From a checkpoint of a small mixture-of-experts model trained on Wikipedia: 55M parameters, a variant of Adam for the experts.
Below are experts of layer 6 (counted from 0) of a mixture-of-experts language model. Rows are named router (the router's row for the expert), up (a neuron's input weights, with its number) and show model dimensions 160-239. Each number is 500 + 25 x the weight over its row's rms, rounded and kept within 0 to 999. Numbers have three digits each.
After each expert's rows: "mostly gets" lists some tokens that are sent to it at least half of the time. This comes from a sample of Wikipedia text that the model never trained on.

# expert 3
router:491491473532463495506498543530513501524474516555521492486466496483497502523434506491495521519518507501504496482530540513492494473507475548506490478508454511494485519495471471476548505530512471465459525486500521476510509483500493489471497531
up0:519456491509453491500509551509498542526522492507517550517533544494540501540476466528480515496487486486515517523492502548495503508519511472497476482543457541481455517484517503493540495501495496556497510505503519480549476498506493517507448512
up1:476475495447456536492471476498475465491500547469503512533482501489523489511474467500520485503532507486522499466485442462499504454566486526514551474492541518500520533465550482474449493502511527522495500491517523496495450508456499509521560444
up2:525470477525500464491497504504468447482479513559481455501497468503470478496483518507543492546504518479420503482510484460542489501498473507472523489477474505508523491489475506503514520501491479516493502497536516522526482499512525463502475481
up3:527493518506474542512528473477515494476481508530469483451458521517497513479529529472473468481490490485517489510475535483537489504463545509522494444493466493510449537524486494527480515478488487523506500527495506468508527420495528494566494547
up4:517459488483500519517505459502481471527528528501491485484489517500474490498484525520495487451534495542512464485519501447493510537544495527522472477471535492444476462499501464500471514496491521446480498469545487517500521503500514496516526509
up5:535469490518501484508487504490490511519442521471483502535531459496511525534524481518500504464518505498485491513510515532489523512461545519514510467484487541477542495493501508511543495510483449546500497505497476477453492492448464521520507504
up6:534516496530489469502520490558516561479460511474531522496508483525498512506470563490526507461532560477487496505509545444491488475572524493509481505531508499525479531496514462544501498535463508490520503514457472492508509476509545495509473507
up7:509466517510517471518505505459540516523467503548512466500490497529484478513519494510500535474479472491506491492515460469480483492496526552477446477501498496475463489494464540546469518499475468469505494497512527469517456497496478463533511480
up8:473458504590491526485525546514477466524531511465502525461511484487478473482480570523510507523524511515537504493487515499498520457465511465514485484498480512456470458502495479494495491505518495484486536487503512520505528476476477449539533501
up9:483499519451503508490442490557524454453538496448492514476499500511453508550506475488502509493477513500514530468502501494549532484512488475510507485519480481540530494490511494528460504496510516477499513495504546480482491542512522490484483479
up10:476496499518465503494464479471511526472508480499489485444497482528483487512506504488506501526519496527505495509488513472546507491467515518493499450481520519552458534506488539505513533474557484474473491534554479474567520516517497466492471537
up11:469516441514545525512500462492488491505488494548515480444530538529491549531489554493490459491498544493475449467528471489510504550508520514476486488485531481487498493550504548469492495492515516530442484442530494463522523493518514505504497462
mostly gets: " professor", " graduated", " assistant", " Singles", " International", " Catholic"

# expert 42
router:535530489498513499504506472511527543490546511503520481485537490506493551521512495499485501484531466478470468532513507470453487492487507493508489551465473480442510428559513462502494510495490518499496509486496505480498529542498514472455513542
up0:483508542500512496482517488506496480452495509492524513543496465516535473517449489507519499502503527511506498508540493444472511510492522530485501529467507513505471511503533532515464507520505490471428499496450477454471474465494519482492481411
up1:433489485490502507442491497465510483513498493458475490548489478502516486449540498487549533507501539484533481499496516512461462512468516492464480465497449507564547494480517470484450518505490528514517522510482483479524450527480512485509497485
up2:454528494504483545492521532479500520488507517486498530499494458505494481515463514504503523498503506501481534546512499518480494479465480503468501471481503474472455527517528501506490478495494505494467512532520503501486503479521484476512454469
up3:500501550480536430518478525506497520540459455462518527505488483482498506481537517476547512507492534468503561509498543490478492509487513491513487500517485501502521470521489485517477474476564502497515544439488496507483540494480513513488494516
up4:521486519476522480481487507512500469544516525470485508461547487519479518518527502511494521525527586496475542534513529443562543498478507515481494484505475467485517495520454492520481517504528506492511548497508489479498536528486506463491508446
up5:472505525480459510538493550520537517481556484489479504519475482499516505523528473508470467510481477486525520515474462458486486531480490475502499483507512492488521526520520472527494473521520517496495500487510485495533506477497504488492461459
up6:520441491532507473471514526454477485501520539482471482496484505493528515536497486470525488469527467493508505543482502526507529494507513487515532519502492506510551484531533506480489542498500492520496521498532470533475517509538520534518505490
up7:503492483546503493530496515501495514500487489452482495564475467525497497518482522494473505459515500524515485398546516488474481496480459491483484472501485511503523476522493533501520574499510463505497481502554504533475488464440528515517478515
up8:494507499480474440547495508487499525540473560504464438508513469475484489444486505464473504505519474459516536537455474465520510533487489571492521479510524472472485544497484490511500551473536489467525495530521529505527495531547467527488529520
up9:494518547452509486507499481499458517532509531494490503509493490493513521504499519501504535526512552539499517507510497489531522475512497505499542508502515474518425524485493491516508500518482538503492491523481492487502498492547502448515515451
up10:517528518512534530483472478488499482501469483517431476525534497524533481462513533532551513500439511574507521520521545506503494509504529470514543465493492487508481506535505535462508507474553506499517513501463530557494528504475520497538538543
up11:514498492479504489510495502484511489546487524458493513525523536525489501471498482512512459509538536515526491511486523528522490493502468472489510522492502483496517528490469537506469486476501517521464517471517497494478517479526482482460517501
mostly gets: " who", " It", " they", " station", " she", " They"

# expert 31
router:480502473483450477449504468476502519481506505532517504483531493504504519513515464531484472476524490465479536510491514487557523492484512515507530545509468480469533530511487484494527502529493518507481484511483470492515477534494458457521485489
up0:467501507507497484491542500494442496530514522509451443554553507528512495480499504477547465495525481489477519543514493525529454516482539529520520472492471471495503495456520477489485517462498511477472501483500487520517527516449486518490503499
up1:502516472502514517493510520534507542553493491526499514495497467484495527465551510528520493481510496487478489515454480483557550499540485486507493559450500507494520529495497519482543506483515457485481505468519507497513511499521501491522515500
up2:449483543505500484520447519498509502464458553486467457502486496524520494454479537510454534491504449509461501480503530499466535484493488483508522509466504511526472503549512505494549506561513530474467500493508488500498488501468475497469501512
up3:552507468501511505497490501522502470504512501509494500508519479509532516448501525464544516479509521490529499538492564506485478479525490521499514515466513484506469483430477461450489508472455482502461497502526533469533503512542487521496489485
up4:508501486483495489491514519503537471546549509534511525510514492495504511466489519502487501504475503524496528452485501483461542513519519480487489476503464524492471514505482504494474491504446537498508542497466520484481518476463517487550495490
up5:482477513534479508526504486493486515521485568465492509497476498497504492533512451493491497481552488503496482475486481463532482512508514485481517489502514484526502539491515494487500530552549441492459512491442515474472523486473484446494472472
up6:496489524487526488545474525493514492441542522474456472527465479469538494514497503486452519521530460530474519525488504509521475525518479530500449472498487533492502506471489491575483500486495573487559499459532504547516466495488516471457500522
up7:458518529521505521529477538477514516483524526532527537513535471497523518450531486529509559488503478486431514518478489471511479506522522502529521484505541480516492466477554566478515507472489490491456517473521486516489507529453472506537505496
up8:495500519490482481511473484541488542500500491503515530501526500521491500535538472500493501444469500467489494516491472507501523525532526560485524524502487523511499503454479500454509512524513527483497491507511454513520506499494518462519483501
up9:483531524479515491472468501504511483512487533455476489448475522523529513508519503525493486488497446493521492506465473446519502493500513488494492538465506493518482523515527454508474504524514490523512525530526470492507484510502571466538450519
up10:504513474498525563486475475450523487474502505540506499457464508477503465482491474499506470537533477473529467484485493460470528475519554470511459521500471495535525503534452515464479468569513497559509506508502512519511517504499534495488484489
up11:468492455521507494494476470530466528542510515542496471574508539461546495486486496498541495539489487512525563513483459463541513512502514516473496481509511430493509505503473489522496512501502497530468521445536536468513483540514506488509491531
mostly gets: " where", " when", " Preced", " consist", " Arm", "ign"

# expert 5
router:516487470469524482516549494500504525499535494482462513504484460482531511517493513463526456482477505511506512459486527547536438507479481460537507546533491461484544502540505490520521473477522473503483441526493509508467483472522526531506487520
up0:528498463476485493519492468507507507522476484488450519534522559464496492527540485529526538497515494529496450517498496490470476475502469435484486469495515513525483468481538473514519493487473463533512485517500520450514511526495511481505496467
up1:505564516485500515518475485520498495492460499495489520504503528468478457520560527519501497464505512568451460481527470472453471518517457511478512489474514462521478524453473472478520512559497515517539493520487496509504524524516564506474505477
up2:515494498481474501495527509495522500512489525553510431509492508480483507529486511524505523507540504540468497471511473519521480513532536449521534510467484503522543485498465516503505502499538529531514500453512487518493524479505541483501473518
up3:445511499499483450483482490475529504500466479505527462513464493482520461489483492457488522519500541491469500492458484463548516496532492472489508493524474496479496498472455495531507527448436496517493499499504490458543548482484507549492488474
up4:485508457507431529493488489521522498518475510469474504507523491508543486512525516509458538528500505491518534474483487474497510520505496494513495492471459537507506519480513504524505514493519506494496519508533531538489517507527487500505515444
up5:493533505524459506476513469472506466496514517470536508441512508492520515513498532499528501449512538508481514540505461534489482488500509528528527475476474473492511465478534517488525485556485525491500451530493503454476481449506501495525475514
up6:503499474539501471462425489494506538484501555473549488499502522502498489518502473523477480539507494485480547494474479473496509473482531497454501451537526475490431484499538508493539476565525496476512523481472473524562491509504496543530450521
up7:475532471497515500512541501532508527490506530559477501505539502499540506457554477515505479487442463489490523489495524488495512501492489512479480508451513472511519492503520472496470454447492486493499480462522494500524507528525515503526517506
up8:518483517478462521517504515503529497491515500509512512513543518503526516525477510506503420509524514480461512530469458498497535463516458475494507520537489464484475519485466514452486503536501518532548492460535543463459525511517495470470489545
up9:531483510501504529523475455527469504532530509468459471476489537477476532457494509535496485521517479502504427497473488487489501528545488497503485530494540455478499496485496464506483481459529490497516454495496498502510494510525526510531502528
up10:508499509499499496480480439519518484554493498553486476509505492500509503490483470491502520500491500482510485458475502531522496490513527499444503497535463504495540466473481470473498495451529522512488523469531474474561468472548508486467456499
up11:481469518522538502482486500528496518521503496532477485537487472496488506500508497535499503504496493514562488557483477474527470488539506544481514494508511485483536517514480461490508451489443494474432493458516467539505514521496494464416532475
mostly gets: " Ka", "wa", "berg", "á", "ova", "ou"

# expert 60
router:458483534500506473488475483480494494489522480450510531523488509494492547482504510449516506504550458506533492539477488482495495464527487550508471452478482463515481469534505488481502505533478525486544488529554476467481496488457475529502513514
up0:483526474453493503485458426517497486458457497499484497521507519487495519497509443544566519500527514497501496531490499472502507518493543502505555500486502477506475476515483511491491506534494489529508501493531495507552531503500522497525540468
up1:501494578477508491551478489521477479458509470453491484495481508545500509495497507448466506454527483509500479523500463501483513542475562511438484523523507503499477483495509526545466500514503488492513512516527497487495519500528489497522567468
up2:474498497493490537493501536512466455458507491505507479497478581477534559519529458489504497518492495522532511466505454490453498517444523473494460523491482498487525533528424482486485523527506496485527487529528468505510476465497473505526540505
up3:538442505551512519477493507511496513532527510479480519514485467500460484495549493528485476461470538499521496525471452510532482490465493499516482494513450546542477509543487501469518542505494489521515505561520532488496495500535524471509547497
up4:518502528495472459514476470498471529496471469493509482505546491523508499503509503509466475508506507445453506469481505529525462464535477499471530541492525476468518524492484490526517524536506472514519475530431476460503519505472552509480483486
up5:495511450489497478516478476497510501532503497543482501524546459483513531491525507518557484504515527523512500528448495515520492504490495468474514497508540528507481551486516505493494530487538514519502505499541524483493491471499499444473527513
up6:499494502492480470485526467506526550519508502526493456503513519506509504519473484520529496491536524468479487474485472509470466556485527501436492515487516486508536488506504489524487500504483496476516528438502483501525520478524519502492475545
up7:524491523507545515542515478537457498486472501491499525529518551576488515521541496522521463532529483455492481501468499494500535475516510504537496500501492470492451490499517521482500508527538490513470532539503496528526507482468472484490543498
up8:485506505505488523503545489530483520537468543478485500491528501469474543528476455483496494523502479532491472523524481501481477477475507490528487574491469492483505500465525507505491476506486529512493468493533453482520504538541508491494499547
up9:479512513485512530497509526471508491537472507549489485511480512473466531474541474453535497469490532550507515494489476519523499493469498514488475496529541531492529468507476479474526487479508456490486496531489522493514503512494467503512492556
up10:492476492505521497511496536476527482492543489464509469491494526478503518491500514480509524501504524539480510477463461510544519509542510484514509527482524540499495532476483541511474505440488512427474535469492470490470512518524482469475504519
up11:501450519499503563518465523490483484474490463442500523469518438490460438465491537516498508504502519477501499473459492516520535503530507438525498526498521481490435497462496505475539460533491492493513460447488495517487501494473506501495487464
mostly gets: " member", " son", " father", " MPC", " part", " wife"

# expert 57
router:524494478517502533471520528500469493493507510494489505451497496478460479524473495494508515486487507494497478486491506511486558435516502487530519471502516514527479491494546512499509542455483476498505539515470491501536481538485528519461497490
up0:493521474496472493518506497503546518510534474459517502463490500467483509446509496505532466504513499467497504519498508530516530519553446522511490529480509480492491494443536498485524529478489500537490464487556536483499517437524531481518551464
up1:466474471511538452502510496492502555545498535495467490525497524498499504493518515461527465521500467454483565468512495479547507480529518501498533540517513516530490494501500530501507486464542499504470511518504451500544479479453548478500474538
up2:514488533487498512521441504530476503528535479501532512503502507471562501495468478497513503445503497491517495528513469519535508523501465476500460532516514531490499482543527545476523510496527502507518495578476488490497489532489524485495473496
up3:491498494510484434478510526524552573508509514526484504480488497498516533525502475529463530487527489505465495500508486487475496501454522503511508469557513494521515459533508490502499461499499471513457448475427512465517501501491499447535476483
up4:541534498451486514501471506522485485437505499447550474469530503503506485457504516514438473457498517509529516476489507496481481493525504525507472536456526476518499513478475523507557486513465573503504517502515488485499521520549507468505469520
up5:482495520495537468491525484532525441507495508516482504498519547500482509500520469524483467477497524522501477525506516461492481495485568469447478467479491515509527498487473540481471519463516487462441480543473528479503483514528524475454516449
up6:473542492532440573525457497528516531490522461461558462521449490492501514468485484478490483487495534502497536502510494500523509488501507496522466527495481530498462468482467512507514473473482504539482531503532492495501523457480480492493500519
up7:492499534510459512503489501499444524478532500515520523474469525502506487521485497498484481518480536516563513500483485477539485488485513486506557504515509532503525535488546497471501475500464518501458486530501503468517495483499448503496464517
up8:489469508509493485456472478487448473502511497507504507481493466538502504495455495474507458476463470505476494534455504563518515493500546483497504498513520489461516493502518498491490491496493511504502486482503517474490539541537465452509539549
up9:448463496497515482486505461452523529506489512537503480492505487521509475451523532509470517497503524467552510517505505465548497501492465506516544513479506496523500442507446481533494487538508531486467484531473467485461503540516462523496479482
up10:536527525483491554500503576492518468522553492473534464465460521500552509536533508508515482564508491496539513460501502544504505510512499489509510526515521489505505506498517505487508473524491466486515507446494519468507468512501522496475486467
up11:490540545525487523460514467503492532484443476477513494504522517509504469516525532538501497529542485523486482509520520445525487455454508472490524504485520527483515522520454492551497514481479495475506503545548453507490519520503474468489488484
mostly gets: " American", " York", " German", " Republican", " football", "American"

# expert 64
router:512485471485524534539502526480482499518507502505418509494503508503467501517485537523546471532514508470485445455486564548469544442516533485510498492543481473539475486455512493494531517479485510481530515477466550496488483484465476519474530490
up0:512511506483469515441527510547498522500500483486533514544512469517491508528471533515477540467473483453495489512491516508504515493492527541548512543504486512494516520516501506491529518556520496505483451493441509471473531483545506497489495497
up1:452525495519466507525507474507502502443451485490534511459531459508525479484493501496502516515539526457475462513542517484543488517511490544455500469493464462505479527520499515509474470479519549509446446491510509477516501492486548471543475526
up2:465515494505474508483525498498502449530497509500502479522514505501488519478512455504514502483531486507515535447529502510498496488513461473535477535474505463510469524501547495478501468557507509509576536520532516484531520522515482492506527503
up3:460475473491484488496482505501493499491503496548515507492497492487450489526526503488517509494467522493501553528495505494532502494464509500500526479479550501490517492499476477506515489492504465484527485461507474472500483474484511521510487505
up4:459520504553530489496490470436529489485473541495484534504470526474495474529482507502511481524493497505442519440475509492512501488485509524478496509503508525518528505487496498513505501480484461501517499466522491509462491472529510497452494508
up5:479496472483471503511483500534499505534559467478477526523525511503513502445523512521525530498478480531509490472530496528521487454488516457488459535511501481477516481502494501508492529459484509510524494512483457499471530521512543467503485524
up6:434512478473496508506493522486470538492503482481457497548481497519535493514459499512510538484534499506509498529517474483498478501482518477491465501492491518497525510477446527494533490520555506538476535461497507499458521495525433502464506488
up7:523530504503492511510527521505490479485500496487470564506486517495491550466496456511517524483480499510479484529447511496537489480481473456489488493472508494529473503511502491457505532528470470486479468529494516438508501440506518537500527492
up8:492514493481507481498462485494499492476501496587498499467487505518468517510488504477560511472483491491469533523463504530559497530517492486512528505490487507494479511540496498508479460498535452467490510490478495514485506513456458523486488522
up9:492513458577494515536477473500529525516494481511471543498463517522475527523521461539506469496535503446503528480473510517501464492490455460488537496539507493525522452491472481519482506558517477481492488494545507521537509476506516511470531512
up10:518523484510466464478523564468547484552465537484474473508468491522500459502496476495531490436477493494535527520469489483520504509519492485469510470516497541511527488494487450529523515493474497429519518483500523501488514445503518525485460501
up11:457514483532471475518502561493483465485502507492517534500487551486537512521451495491481493511478497465500478510474529522513535501521503493535507501510525537498484519479490516497493495497482505528475494508500473485528536465495557497524483495
mostly gets: " new", " This", " this", " large", "year", " these"

# expert 20
router:493538496477513517517486478542474482501463517488539488518534491501501445537524526439492471447505492477501480507545513543504497505483509532499499530541514479507497489500486492526504502521488464477503483534508486505453477490478498522504493467
up0:553504531518510509470501488536464459504498491527484499482470494471509500500517484472478518485514504499522537501517537515550469470491520470524472513508479509539449470533516540517454528515519465497473456536529527476490472516512514504503542515
up1:491503486504458476487520509478483498518513433496494472471472515505481507493533508508484478506486512473565493486520509568502543497531480507498494498541506526475464474487502519483554474527502510536484502490491527494485548461535532492498539525
up2:488483499528535504487491485487507479515476503499481452532515515535545490474530536509475477504475499524525490509476471502583515505496506531508510475523510493453541501471446523531515535511453488487560516497490502494482527457493513529537499483
up3:485521524483541490493495504515480453531472520528469495509525530523489524502483525533535457483525503502531480492512509504513528488470493491504502495499488514492490481528482510490500497503499520495524534508441507440468474532519486519463515526
up4:513540530522509490563516476508523468473536507531526530478536513461486504484510485493478484487464476494482486490521504523514481502487471478487484534477521508519536512535494521511526534500503498513515537486509503550482489501485508494535541512
up5:501462538486477544485489515515505499496519507516516502514501529470519509524471559488473483509519543480481508520503517474507521502535493509555471518470499510489498501520496509509508497504507490492516523520483536503473516529512479492483500496
up6:486526547483430519463460525517483524515502482506481466549489504497521497513512527548499539473496512501462479520490464497492494522478520517485498500524480520506490512487489490500472532511539496489507455508497562466493544518497499484479509520
up7:508490511502510463470471517480537537472458474522482496499488535497538508517500496494518497465509534472486532508491457479501488459551488489536545490488514583500489461493530497474466508478482513495453478531503519519468480456473519500434488496
up8:452482505506532531493501507489541515525505464542509520546480503532474500479446499460502510477469438484508470469466527502525498467518510496505492519489487537513509484449528455528496488463504505519505494486501503462506473530499510491516516567
up9:487449540470518512453484477466471513511516495496470505485518505475504474494530473516471487512480527480531506519510494511512505540500505518506528489499472479485541500518522512563459538515488504507526498561488488521527489511508544487499539526
up10:527503472525483495511528505516539475517470547522539482485506511527520536493477465457511485470494513451474483512487526490481500488534490510529496519493449513474530498500511462474458460519504497528509475522504479518537531469462478480477465537
up11:539542502495495493498462536511508496542511507461493543498528549499468512483509531541487520508462544514482493478530449513459498522517473495567542503481495467516454506490515507498460473484464505485478486429474529494551456528521503506503536529
mostly gets: " K", " J", " N", " M", " H", " R"

# expert 6
router:517486464544475530495528497506504488488497492531519498457508492547503497472484541526455514483486547477475513488499492533507506503512512494449550491491496544536451490460480521481484499490478513518476513462464481516504507519529471491497461493
up0:462502496478482517500500502468536517499497513500534524494457475466536530467502523495537511512519513511550517470509525513497523490436476523520526471455492511502477497520488532513468535515464514482458526530560458517488506504507499513475505511
up1:463525498494509504514502468477508501472486480513517542478441468520475525491480535520474432503507506504496485501497503455491507514490492483522486473501445539498515522559536500545472487549482489465460496490468515530545529495460465457515514470
up2:468504540540533508446542516459510445505493483496494480534480516522510500491526530501474500522489527529503482483471494532512480504475493494505488508563502498502488492483481528450482527488475551467477475528506522523517445484508501499503520526
up3:519514495539485541522505472457455522452492480500459484479485544474516506484513527515493476520514506534492478468510507489514513533484517569509525488493533475541506406491543504475500510512463500534483499472499497511503497487536501438543497493
up4:468507495527511468472504523499499468487534551484518525466479452538490442472478478545454510480530499520491466462482542484494509484480520538498502475524458511471504493521491503483543461511477558485470458502479469479502485510484479506513523515
up5:502496556514508474526529509499490544501498497502499556500492485536465500492501521477494504531474509505515509495541468471529475481497494474542513466494495521480525495504508519484536505520442498521471537498493490504455490534472532570529526508
up6:508491498470508520506538542503465496492495501454525464534483478495502469505504505477496549441523495499508523500497513530534473513517513512540516478486460492497492434472460482443541501507490531516450524498504479531504532506493488520537523484
up7:511477465463465497504484509531498518480499473498416480509437514504523480497526535517496476520533541509529495496502530528471464487543482480529487485464477517491502462496463498426542515480475492481482495528472483524532525497524500471465518500
up8:499523494506484466496468459489531498502504550495527472487509495541521533514510507497565523478452475482512494508465524515532493523515454442513503470486533530499515492468483455487502517496461534505507514501480496477516545449485558486527538524
up9:490505464531502493456479507502501487495511517554513442531476492484524491519535463453530460476528501467478501488464499491478493465505510515485512511468551522510518511521487519490505486468493484503513510457482512493455521460536509546483497502
up10:476502508528485516470514497520525493526486487504447495548514510535482509509510511500489519510501512497495497544482477499523486458500535543504509477526482502509517515484460473548553447508540496530538504458516529497532483472504478414479487508
up11:520528514478488498505495519518485473503525487516496515536479523520543486521505463470531495529499504468503555534504535525517496515507481512516521539523495498532505507489493520493517492491441500530494481526488489500463531481495446511444492549
mostly gets: "·", " various", " large", " an", " highest", "hylum"

# expert 11
router:528490521487473541475495520473488503521545447529505508478510485468502544514522510540494538478532513479496534491481493488502509505495528456508566535462478494515526534487491482530493454557518510471489486523537459437540506550540456472501513502
up0:509502485511488519542521505457497486525476509482473535462538515498517512504532485534534540523538487498521467498506508518503506540509516477547512487504506453444508481471535484514491509493505515531499517482465511525479502525481484501476479554
up1:497510500496483500537494474468576502532514479518507469539540499508533523471580517474553508481505494533505496456488455523556518475561524468495472491511495482463504470498483496490469513479466539500504506450494513504510527506442495526447537506
up2:490474486504455465484527518513522513498472503524520511498506488510490516500555493525527463507528479543519517509542491542430504530495461562488520519529532498509482519499519453489476513480501529574518490513564481507529487481475492532490497496
up3:503504476546499530501541501485537542469492480498531484497478500510482508480526509530503492478492509510509525531510483470462495506483506510509524486490508483498494482521477575489498502548479495445449473547523504496520517461501525487470487523
up4:509494521524504509506555509521505539532478489518498507487513518467491480523479479539524475496521470498522512467534541507482502501538510488473522536511479501496506509438486511459533474508454488484525476539542463518473542512556481511499471492
up5:481462532523504527494516449495520518480476490547495483452466516481491449443464546505491488495530482511512521504510435519478500501468515456496515516502501474468485465474515495517481524470500499503455509471539479442532532521528444521509529468
up6:480483512496493467546514513470473470457500504490501518520556475499480514488541474470474481518540503544509508488530475512533459504500464500500509493490500516468477548518496490501490525484462503481469530492522513480517500486516489552511498546
up7:497524524490508518481492504480499532518493489522467451505505533496480515518547506516526521501499474499485507514475485571521508493476506453504537566497545521440541521494516492498526513499570510478467504465500503472524468551522540468487489535
up8:502540511490461522459472498538499498483502528532497533505476448509476496523491513519468502526531502505529500484502486566499482528523556505488499522480546472504492515459511460548556490507493501505534520526493481510476481465522496508460486509
up9:460480505475487509519512477485526488538533521478486532511503496519520535460505489481500496507514506485492533488503509545505517497466567476468487495464547540498539502497491523525503493489492542507494480477514493494528526480514552495404485507
up10:471507500489535518450483502459522505503455455540511520505500527492505498482498518504523537497520510507490536496463459473509492503476499496476513505497514483482510500493505477499483502538505493436454477568501509481542499522505489526471508520
up11:495506465490484519539460483493484538504465521518473493485524504534515488482514513475503483471502503504486514500487506504477507536480502522531496494567503528502536509487552519534496528483496508512524483503499498536506493512487464472517505504
mostly gets: " has", " have", " able", " addition", " consist", " lack"

# expert 44
router:487492490503485495483542515458540509477512527463476508503478475510486477494475557525466514532496472480458511466461497498489543472507534512498457498504511506496484515493530494518508476533500557520519485445504491492478528523531516479495509461
up0:451502453520553490511502528486543492454510468474513476532490494490503498443484494539509509461518520484530482516492454469487501519493465500493482513511475498539505477515520531456520533486489533479458514493526502546473493492530470498456500498
up1:492479483477489470504531483497459494543467507538488439527465525527462497497489464516478490472511481548500482527499527503539477485451513502534474543483490512461447501468484462498539478441469507525505531527468509475489506487539523544518486485
up2:507477493499558523519490484499517493469500486477475492539486490542488510514491518492476433506489500505503494497528503500494487518469537467505476540475488478500498471532520507469495497507532479458483522469500506437480505469496522489496467519
up3:471461495503503470485502528517533507501455503517524514449446489501489478534557502509486503469494524509490555487517485504505474494523503499508510504513517563484488550520448479516516504502488494507508514492476512477485525521478531508479525497
up4:502456500490477481498517473498511459487499461468476512550488470515507523519494465489522507523527517509542504456522507534516511497501501509498477495460490486485503447507492546525496549530451506531554535490510486448525523520478510455484558493
up5:466500512507514462520533502529524508477498522518510517480458486443470561510504510497539520511539550492528525534500496500536517515494522491498503495445508534495536462475521531506546449470497506473485483476511557505478530478536486494489505497
up6:516459495481518498505499539527438481506483480501470489483513533438479453484500523510480509496442510532537490494475478508475466542483466491496502487475519468503507507509497517450525462514523514501503535440512536550522487514496464538487498474
up7:497481502453534490482524532494482460529479471428485503485504518561528487464492512528510474548465528500520522443467529524498474508486543495488516509478513540464491511505518480522577483485509520470465561515537465538494475518501477534496498521
up8:470524497538464485505525473474484497507458504512499490488505520534475466537481515491462483473512508512532521500496488507511509476454508526475538492536444513508527512484485515457511506516503463461459518480461520543537545496499472426485506513
up9:475503486536523459503546493526501476479505532481507483456507489465500442508560488529460500476438522488483517496477512498478490510468512500468531496486496529499480507584491495503498529515505526499494523483497532549483486490470483499490494502
up10:494520473509502510505517504497522476543479474540502510505445539503484507473485481537497490506471549490495503519468513481538527487528500512483521512470439493528498446491482511523544484414542550508511498511494500520529533507477505490475536495
up11:485490558514515503487507510557492552481487552470495525492519502503492510565510553526541491519496493506524487458501494489513481484530483540466504527472482512511489507492507503509504540513463498530506542501467496485513519512529513499539534497
mostly gets: " this", " a", " an", " new", " one", " This"

# expert 21
router:484502466435533510545521499521498526529526499489498520533487479539496443469523473487497502489482466470478472494463514505542449536472472507511488465526486503508481502485517486533500482525467437473522475527479496480499514498466494509512475458
up0:493512479496535510490496487558471487486510525509503477469461488458498489511466479522497553497457457542462487499465534482515520482506506535487504458505530527496517490496485539526452473504483460501489522491502494448503489501525522514533496471
up1:499480501483473458449432499536489512485472467503546506507495538469478513479534503545520511526530508494494512510567504501484508465520482548522537501459494476506479497461520524453472488497502526503489461557458561497498520506528565460484550514
up2:491523476498475443492523461505519504489502510517425476530522526480446507494494523458445517507477546486501516486530531492506521516478480495435460489519469517459472476458459481499508494475536497497512515492538511502512499500513532524487489456
up3:479495501486482480552501529510488518505510539474501503473466518528560540556532447504505456496509536536535446466464486527511498516491490488529517496483512524488545489467507432490472503517463505516484454510517508479494483508477510504548495486
up4:541488482517543464547502515471512501517538468493490504522490452487508499491460527510472445471511545518513493458487491478531479483498478526488444523493486498535508446507494533522510527499496515523511479508495505486482489517502527429472550467
up5:518478559479525510537481486507481487495529507465507531477480504496514490454528495503466490479462522469466501511498451501478503478492501536445496514542493523534511493482470501490440511545552540519497500501488480436525475528487499463504482498
up6:535504484500492488508516492509429521473509512534503492510484549511545515501507489488505481494429533519508471522487505527521478507524480514500515512516552510466516477453487482492523537545470473568467487533519459458477486521528533467516505493
up7:550501545492514495492508526509515521518469486473538501502475552501552521493527513517469496487510502511523552545440502491505505480545473477486558525513431496528497462490511515505467528547521497460449517520496519454464539519530527522519497560
up8:473471522497521531513555539469477549519517507504472498520497532493471492496484553510525497541465445493507477488504492505495506484499479504476507540476492481525510519491511498526523476449525494519572464534505505468501497489482493537458480474
up9:464473533499492494546465449527526495493504521514527534492515517525564550487484484464487470505495517488512521461527538488504519497516513523480482535516481491509527514526457496505490508517513479492482490477533489470497500453490498499475511560
up10:473493489495481505525530537481542476537522500489552545534470556506512526552477476503531535528535495491516521488496524498490558476534513513525503519557465500538510469533485474518511538481486496507455491554470490493533491452520521467512507497
up11:517493468465497487531492487507516490483526529480528472503467524470522533547499515474515511549510506558486472482451517468516485434481499539530489525506489495467541516526522497478497528473508533514489518507466446477521462448495497515513488503
mostly gets: " is", " are", " be", " were", " been", " was"